config.toml
d_expert = 224
head_dim = 64
norm_place = "pre"
norm_eps = 1e-06
positions = "rope"
rope_base = 1170.0
init = "trunc"
lr_mult_qkv = 0.7
lr_head = 0.0054
Below are experts of layer 7 (counted from 0) of a mixture-of-experts language model. Rows are named router (the router's row for the expert) and show model dimensions 0-255. Each number is 500 + 40 x the weight over its row's rms, rounded and kept within 0 to 999. Numbers have three digits each.
Before each expert's rows: "gets" lists some tokens that make up at least twice as much of what it gets as of all text. This comes from a sample of Wikipedia text that the model never trained on. Tokens count by the router's weight.

# expert 1
gets: "–", " 0", " 2", " 3", ")", " 1"
router:431448493529480520498424457501481506451490534485451485525519469508533499559495572474480535448504555529538557457461550486530479469535495524496388479479448544543513562454527523501487548501494485489520443497460457440465510552495517517562523504500450522474471499562442516557523530502432519447514510468509520573516526487461445563473545522571518527456517490505480469476534448475498488556461528502568487479409541515457502485460561514444534533473518487482516548574518520480456594469495528523478569497479454535570550489448579476484501500470473532490638629480543431571469491498453493505457515545489509503529441477594479465470482465421489473568504557489485487480503414395492488512567448453515573491455476522516544452520441545511483459522456493543527514558524537540492513451470482

# expert 10
gets: "=", " |", "-", "\n\n", ":", ";"
router:466507479516444551531446485488443497432510476523475519533535476527546537506553585554496479512529563460561508426571508567503465469525492550564455468497444554518558527543480525589488523500498498536473493587550429497414512512539494517454483481465458523485502488500520457515558500512500496495431456500460521493494457546448518560526611540532501527516531502516485423480614520455566484534513524475509497483464482508456487531565528466472506472425490553467512554529447507477526609445485460558497556502459536443576509473542537459491485525443486526403568503584509466526484594520479542524472507489481518587495449487496562510508489438446431459503504478465582476511484429448539487468486501489487537484503432554504485475512454376536529459505505506502502551526513475493504503451524533

# expert 6
gets: " and", " of", " in", " to", " for", " on"
router:513463519468526480489438462482525541485492527577499473546516405462499504506548503479564580438448551459564520485497545457489432509555479466510395480453517487557444505500518510505471479529522515500478461511425438474438496556518522435490483525450539534501461515510500459482521522506463489520454514441431529568500514585496465494457575559491512454382538503507467497489523511465478492532461550543538495488520533495471494522513456483450562505455514498475477486539445558437407554471533474533382512488459495533507421524472428554497525490435500511464512499498469489545439525531463548492492527469427558473498447494528515390568389445450498525519524497450504514528470411481482448466514505462517567493495497515534550505503496455482492484585524599523423571513525507501504532462516477

# expert 7
gets: " by", " was", "ed", "ing", "\n\n", " his"
router:472427442486474550506494432506477551428505578507488490563532478549498422500554508485485584529522552502534500500500500509486452385503528505534432426515463476537443566536549527571472561551540538528457457517496426472457516498545488481491477504419479464527484543434502468507503407547432557537449444434541468527527534528474510516500548521450495443459585476461501491455559437516470433506455544454512476435449471496465451528529469504457518483477543502426439451555505483446421552433499466543500532483488502522506482507526500490490506461464565531493527542498546501542445492488480517539480475450426469504550418433543518460525479443451471550563503529486522497584503448479431498502541512419535503479450496533562546457523471507499456491541524558558482544507486469508519553496466535

# expert 12
gets: ".", "r", "ll", " New", " John", "e"
router:460493464551475499573430453405498523485542532518498480542481494509570519492524558547516534422485545522543548472502497480474425499524526508472464461469458514471481533471550539576398488494568495535499450536507475519465482558572493488463438521499472495491463499483482420454508505532481505449477495446548494496510516561512540533482478532574491468498512499521478388488527489508452384520487530544500443454506447516453492461480488501425582510411454567468431484542460438499488481477547461543423583411446492546555497553485525434535400478444492491507486499507490406491476551506475557487533535448505499449508510504557553471488467509474467502551474568492482470541489516417490476529498482474539552546504490461510491511488457509557552401566505544494446546487498487539436487556506504

# expert 11
gets: ":", "e", "\n\n", "n", "nt", "A"
router:465490496492567535477510431474507517430533555522526498547544470490556472593548554498586486483429448493543483461500456509555471521514486482586532470481481495534551509491578523535446574486492555471451461536503454431460460543548473481533440492450500497554455591497461405482528473492468541465501520471463441565502482558495441519512525554556539498460559528489454460523532477542453513508509623521502501484420554547485460454465504500542457410486464505498523566488476596516458517459549501524470537504456460482534475550526465489440479510514521527514516461494549445551498534520437512525490479495425506514509483500588570439485457404537491564557560492483479539484460514463427470497537434530489526482445493492563496516505478437493474489500521560517509531451497459487489486428465575

# expert 9
gets: " he", " the", " it", " He", " which", " It"
router:459549488491505515563474424478515528486481523492508457533536476526571475553497514480575461434491535536553549521456537527491486428525503432523494514523445542461529494512586551559477482559544539474511446560447417485487485503520446572511441525483539564487468509472450486454572483571469487474465477457497522516588493534492482563556488486551471541444565455471445498450527446454518468516515532460576441461463559530449537463594428522493589414470550590495485484526439561469485573495488452520482513499464509474523499472510530527474535495505552547520539509455537475553452535522475558465469462470467499490498450542475513433525517416484453484561448514508525454497477485468464507458497439463587521516490514484499518524417478449511443493586535517511515519522533458541558583482533488

# expert 14
gets: "-", " (", "\n", "–", "g", "\""
router:438461477524502534558489478438457485450535516472536486510507496492552515492537510531573559441446574463523487492487500451497469462530552548516535481546509498418457516407461511561416540484521499509492412474528452486448552523567513460490450532473520531486469495506480476476503470557414483456402584510405520496555510517495475511418513525518524472454529425498496448484502459521483467473446531517493549469411526533486564522523554533477517445525452525442505563582445585491403468460549493500413529480482456497533468456450438475437502538510524528468529504485513418537507503495468532463460501499512506519515463504559552488544455486439480540476493482546581515448506443448465479479489443486504530470428441486511597526493484511509477513519504496547449569481591511452542548527481487

# expert 8
gets: "\n", " \"", "\n\n", "'", "  ", " The"
router:517488521484473552519451504525556486461574496496566483543547521530542429430495466456556538489464521561570531436415544515509441455553500464558438519482536555527519530479569544515492546483525442559494475480458489435525483511535474526452485514465529489556450482522534509502590514515483541549469574486519474522523474481470486530495524538475534511507561438537446490414494469426496434524456481535535455479471454504428467478489461460494523482505542555473453540570440592464460501498559443559496579474434522521525541507437544443485467497437481497370455494490505492523453481484458615502473515490452503560524492539504531476523429478474468488513479550492501508504428477490489471495468461440543495509431494537552499487488541448525436448544519535549514538528564500507554531411440528

# expert 15
gets: ",", ")", "\"", "an", "a", "i"
router:473500474520516508525408490516483538470503521496529462505512489497523539509476497483552525530491495478548510536504417494469560479553541405513513445521426523495444465510549571584481542530558535486502462505457419463518480491494511436489496536470523519503543532480511485553493469534429478545447470468520514543478510550494484496437524522554525547433530483536460416463493481487446471547513586520541509522447480519446493422571585490558511446482466578401487536534403544549412569470493415567456527544442508486517595455497485511486441480483518488413506491524512469562466537524492575527504431488478558556535447486478496403503485477480447548479498564456504549511489477509471485466544539540528574533495437503526554457506463438499462495493436562503458529481522502524541532453503532

# expert 4
gets: "s", "y", "d", "ing", "'", "er"
router:428455497574483506548488462520478556444492520550532489543499520521573469507542469506574547498506533502459529442478516459494449432527467518571482447540483488504434469449447551530449547561548468484473423530484403470486554564514513559503472540466476500486437487480485441461522459506459509453482484424555489516567506526524519539472489516546550493504560449530458524456522439435536475475483502489508501485438555489439524524504513534500447494489445473428481495503470498477465572473477500522422519465463517546524577493484392477526487483504469562457598437475488427470435495511550496484499488448431545568561489534509468448568475521468518524561482639508501512533544519445532486517502487512534488508508462520532564445504494412505518517589505544572456531497520494484573473504491554

# expert 13
gets: "  ", ")", " a", "^", " I", " years"
router:480491471515521555493493490524450491483446482473514460552537474455554480494536572468584580460485487487594512422489493518486473495478493456504410474517419468538475493505560516580496568520503505498455497438521419453540494474515488501492499525455545471466491538454446498462589479519444476461518513480452476506505487482486548508486486452509432447477566484535529469502503445509428499525530498553505507487389474545458512526521507451470503520479447556476467549465416513484504527436505504550468540516472492491508506491533487470515503539454609482483570481509583404562493490557412518505503553487449505508454481451439551516521504472502391494486477535452485529512568388468470498511515459518547529566468517533526464485420412470552526496582452509481527481570505494555574561483524474

# expert 2
gets: " the", " |", " a", "|", " The", "ti"
router:450588444529507527540436509512459495448537527490490488492580498502539518458549408543514521445519477491525590477546451499438439501552485546518472462468485561486492447518501541526459502518518522527495437495473449422518506517516517473474519593453573539491463505466471507452506430521486508440499470448461451490505532503499421540460560561524482513442524461532496438471537514488542470472494552506533479468471496419460510422551485484453460456483475480503503454540439483490433503471539547536449510457456435537496468522593516505448494501498525503508554558513470451569461540506447539514424552512435494625561478461598500515498438502435477528538467539437496494520496486451480502483473520515483523513506456522503518415418419433453496454515454522497502577471466429572507497496469506

# expert 5
gets: "|", " C", " M", " R", " p", " U"
router:435468470493503552497540453526433538509487558532488475539559469536547511535460559541575554439471532510599516476479472549500523427525483524567446430480469527515460501460519528501482499494472518475479513504532478427472503519518479507456441454462520436581495502483447532519451508519397525475475495440487535450530531464466510503495526519450535471449527524541495462503491472494439561509513540542560527442501490538504504505544547454463489480462455481480449553516442448416461478425491459605466561495484479499534469568465498540471507485475452508484539485470470447596432532543432489541450503495429506484524395525470580504572404462476453548516486532509499530549448524447456475508529478521576522497434498550518524471437521472505452468568492462565502554479526494571485507452423494